python train.py --n_layer=14 --d_model=384 --n_experts=16 --experts_per_token=2 --d_expert=320 --d_shared_expert=0 --activation="gelu" --moe_layers=[0, 1, 2, 3, 4, 5, 6, 7, 8, 9, 10, 11, 12, 13] --router_score="softmax" --normalize_top_k=true --routed_scale=1.0 --balance_loss=0.00831 --balance_bias=false --init_std_router=0.0201 --lr_router=0.000533 --vocab_size=16384 --norm="layernorm" --norm_eps=1e-05 --tie_embeddings=true --optimizer="muon_variant" --lr=0.0125 --beta1=0.95 --grad_clip=1.0 --batch_tokens=65536 --seq_len=768 --train_tokens=372800000 --steps=5689 --dataset="wikipedia_en"
Below are experts of layer 10 (counted from 0) of a mixture-of-experts language model. Rows are named router (the router's row for the expert) and show model dimensions 320-383. Each number is 50 + 12 x the weight over its row's rms, rounded and kept within 0 to 99.
After each expert's rows: a language model's description of what the expert responds to. This comes from a sample of Wikipedia text that the model never trained on.

# expert 3
router:45 64 43 60 54 57 45 48 33 53 53 34 60 46 52 41 45 63 66 45 64 47 56 39 39 62 63 51 53 43 53 67 42 59 42 25 56 49 52 66 53 60 44 62 55 73 53 48 57 35 41 54 55 57 29 49 43 71 58 48 39 50 40 42
What it handles: Surname and taxon pieces. Middle and ending pieces of surnames and Latin taxon names, often after a capital, such as Sch-m-itt, Mc-Allister, Bra-uer.

# expert 13
router:36 57 49 52 64 53 58 41 50 63 40 23 54 44 62 47 38 49 41 41 54 62 42 31 42 43 42 77 69 30 63 58 41 58 75 42 56 56 53 71 39 24 28 77 37 43 71 24 29 64 67 55 34 59 56 36 47 47 59 32 47 60 62 66
What it handles: Years and dates. Leading digits of years and dates, plus time words, such as 2004, 2018–19, mid-20s, late 18th century, March.

# expert 14
router:29 63 55 46 45 68 35 37 37 53 54 53 32 57 51 43 46 56 55 46 38 44 39 54 52 58 64 49 61 67 48 62 40 33 46 71 56 49 64 42 58 34 64 57 61 33 46 68 50 49 57 35 75 40 60 59 38 45 34 56 58 59 49 63
What it handles: Line and cell endings. Tokens that close a line or table cell: final pipes, line breaks, periods, closing parentheses, and == heading markers.

# expert 10
router:55 41 47 46 28 37 85 41 54 53 60 63 34 49 38 76 43 30 45 68 42 34 41 60 51 50 40 67 34 38 51 24 53 42 59 36 61 46 35 66 41 65 45 56 32 54 68 45 47 49 16 54 50 49 48 44 38 51 70 71 65 40 56 58
What it handles: Biographical past verbs. Past-tense and participle verbs after was, he, or to in biographies, such as promoted, released, served, born, known.

# expert 15
router:73 48 57 24 55 69 43 49 47 42 52 50 65 49 58 67 67 66 68 58 32 44 45 52 58 49 45 58 65 52 52 42 51 79 48 36 44 43 53 55 53 44 53 32 44 34 65 39 51 56 63 61 47 50 57 32 31 42 58 56 56 57 69 51
What it handles: Infobox field labels. Line-initial dashes, headings and field names in infoboxes and lists, such as Coordinates, Genus, Website, Place of birth, ==.

# expert 2
router:62 34 73 28 44 37 47 35 74 52 58 55 68 49 41 54 41 36 61 76 28 46 52 51 58 35 33 33 39 41 30 54 58 32 61 70 45 48 53 41 51 44 57 45 60 41 48 61 56 51 44 44 41 47 47 59 54 60 48 68 47 36 37 49
What it handles: Word-initial fragments. Opening pieces of split words, often prefixes like re, inter, ex, comp, co, as in inc-omp-etently, imm-ob-ilize.

# expert 1
router:67 57 52 70 34 40 42 33 61 53 37 57 37 42 49 48 59 41 40 64 32 56 56 47 59 45 67 37 54 64 52 50 58 57 45 46 42 54 43 39 38 63 60 47 54 54 55 67 34 30 36 57 42 30 56 38 75 52 54 41 49 43 46 54
What it handles: Digits in measurements. Digits, spaces and dashes inside numbers for measurements, records and table figures, such as 35.2 g, 1973, 41.21.

# expert 5
router:42 51 43 31 63 58 37 60 52 47 30 44 68 61 66 54 51 60 49 26 63 52 49 52 59 47 56 28 52 43 51 46 37 74 47 57 34 53 52 36 55 40 47 55 46 41 69 48 31 63 62 58 51 50 33 67 63 27 28 45 58 47 45 53
What it handles: Institution and role nouns. Nouns and word endings inside names of institutions, churches and roles, such as government, Army, Presbyter-ian, composer, Foreign.

# expert 4
router:35 43 32 73 63 59 51 38 46 38 51 56 44 48 37 36 57 40 44 36 38 58 49 60 58 37 55 56 46 54 49 44 50 65 33 55 59 37 48 37 68 74 47 19 40 46 42 28 59 40 63 57 41 41 54 37 44 28 38 45 34 39 51 55
What it handles: Name-internal pieces. Word pieces inside foreign personal, club and place names in sports rosters and lists, such as -ović, Västerås, Los Angeles.

# expert 0
router:53 50 60 58 44 69 55 69 55 59 33 51 58 48 46 59 36 48 48 55 55 57 42 47 44 53 72 57 36 48 70 45 53 45 66 50 51 48 65 71 66 81 46 45 58 22 56 62 61 55 30 58 56 54 56 35 40 78 55 53 50 65 50 46
What it handles: Locations and directional words. Place-related words like north, western, South, United and prepositions in, on, of, the in location descriptions, plus infobox list markers.

# expert 8
router:60 64 40 62 35 43 46 71 66 70 28 44 50 32 39 57 55 43 58 51 59 53 39 47 67 50 56 46 38 66 44 49 49 37 57 51 35 70 40 55 53 48 43 57 48 60 30 60 45 61 58 52 44 60 54 38 79 47 61 46 29 29 46 62
What it handles: Table header cells. Table pipes and column headers in election and sports tables, such as W, Votes, Candidate, %, plus possessives his, its.

# expert 7
router:38 44 54 33 71 43 47 64 54 20 52 73 31 52 58 38 52 46 44 44 55 50 48 58 31 55 44 49 78 71 52 52 61 43 25 52 53 51 66 47 58 48 61 45 42 60 33 43 51 58 49 38 59 57 54 74 65 44 52 28 50 67 36 54
What it handles: Starts of names, quotes. First letter of personal or title names after a table pipe, plus opening quotes and brackets, such as J-ermain, N-athalie, "R U OK".

# expert 12
router:26 41 43 51 41 32 57 50 41 52 53 63 53 58 56 43 43 43 46 45 54 45 67 45 58 41 48 41 45 50 56 53 61 35 67 35 57 51 46 49 39 38 51 40 47 55 50 69 69 52 64 48 48 59 72 52 39 55 49 49 47 61 48 35
What it handles: Sports competitions and years. Tournament and season words and year digits in sports text, such as Cup, League, Championship, season, during, 2023–24.

# expert 9
router:45 50 45 51 45 69 49 70 36 47 66 45 62 42 50 38 48 59 45 59 68 54 72 58 35 46 54 48 52 49 51 34 38 61 32 60 49 57 54 43 53 43 54 47 52 63 46 49 47 34 65 40 57 56 60 52 34 45 45 49 74 38 50 49
What it handles: Descriptive adjectives. Adjectives and modifiers before nouns in running prose, such as heavy rainfall, secondary characteristics, other people, high, local.

# expert 11
router:55 50 40 52 58 50 41 50 31 64 57 51 37 69 30 62 49 52 53 64 63 59 44 50 49 62 30 50 38 44 42 57 52 61 44 48 56 42 52 53 61 51 57 54 45 48 33 54 49 50 37 45 40 63 54 57 35 36 58 76 35 32 46 25
What it handles: Function words, table pipes. Table cell pipes between names and countries, plus articles, prepositions and colons in prose, such as the, of, a, Full name:.

# expert 6
router:51 62 78 43 49 46 43 49 59 52 61 53 44 55 48 42 49 35 49 55 55 46 58 57 53 70 38 45 46 38 39 54 48 34 46 49 51 52 49 43 50 45 52 64 65 39 47 45 50 56 45 50 50 50 58 62 63 51 57 37 62 65 54 49
What it handles: Clause-linking function words. Auxiliaries, conjunctions and commas mid-sentence in explanatory prose, such as were, been, would, but, than, or.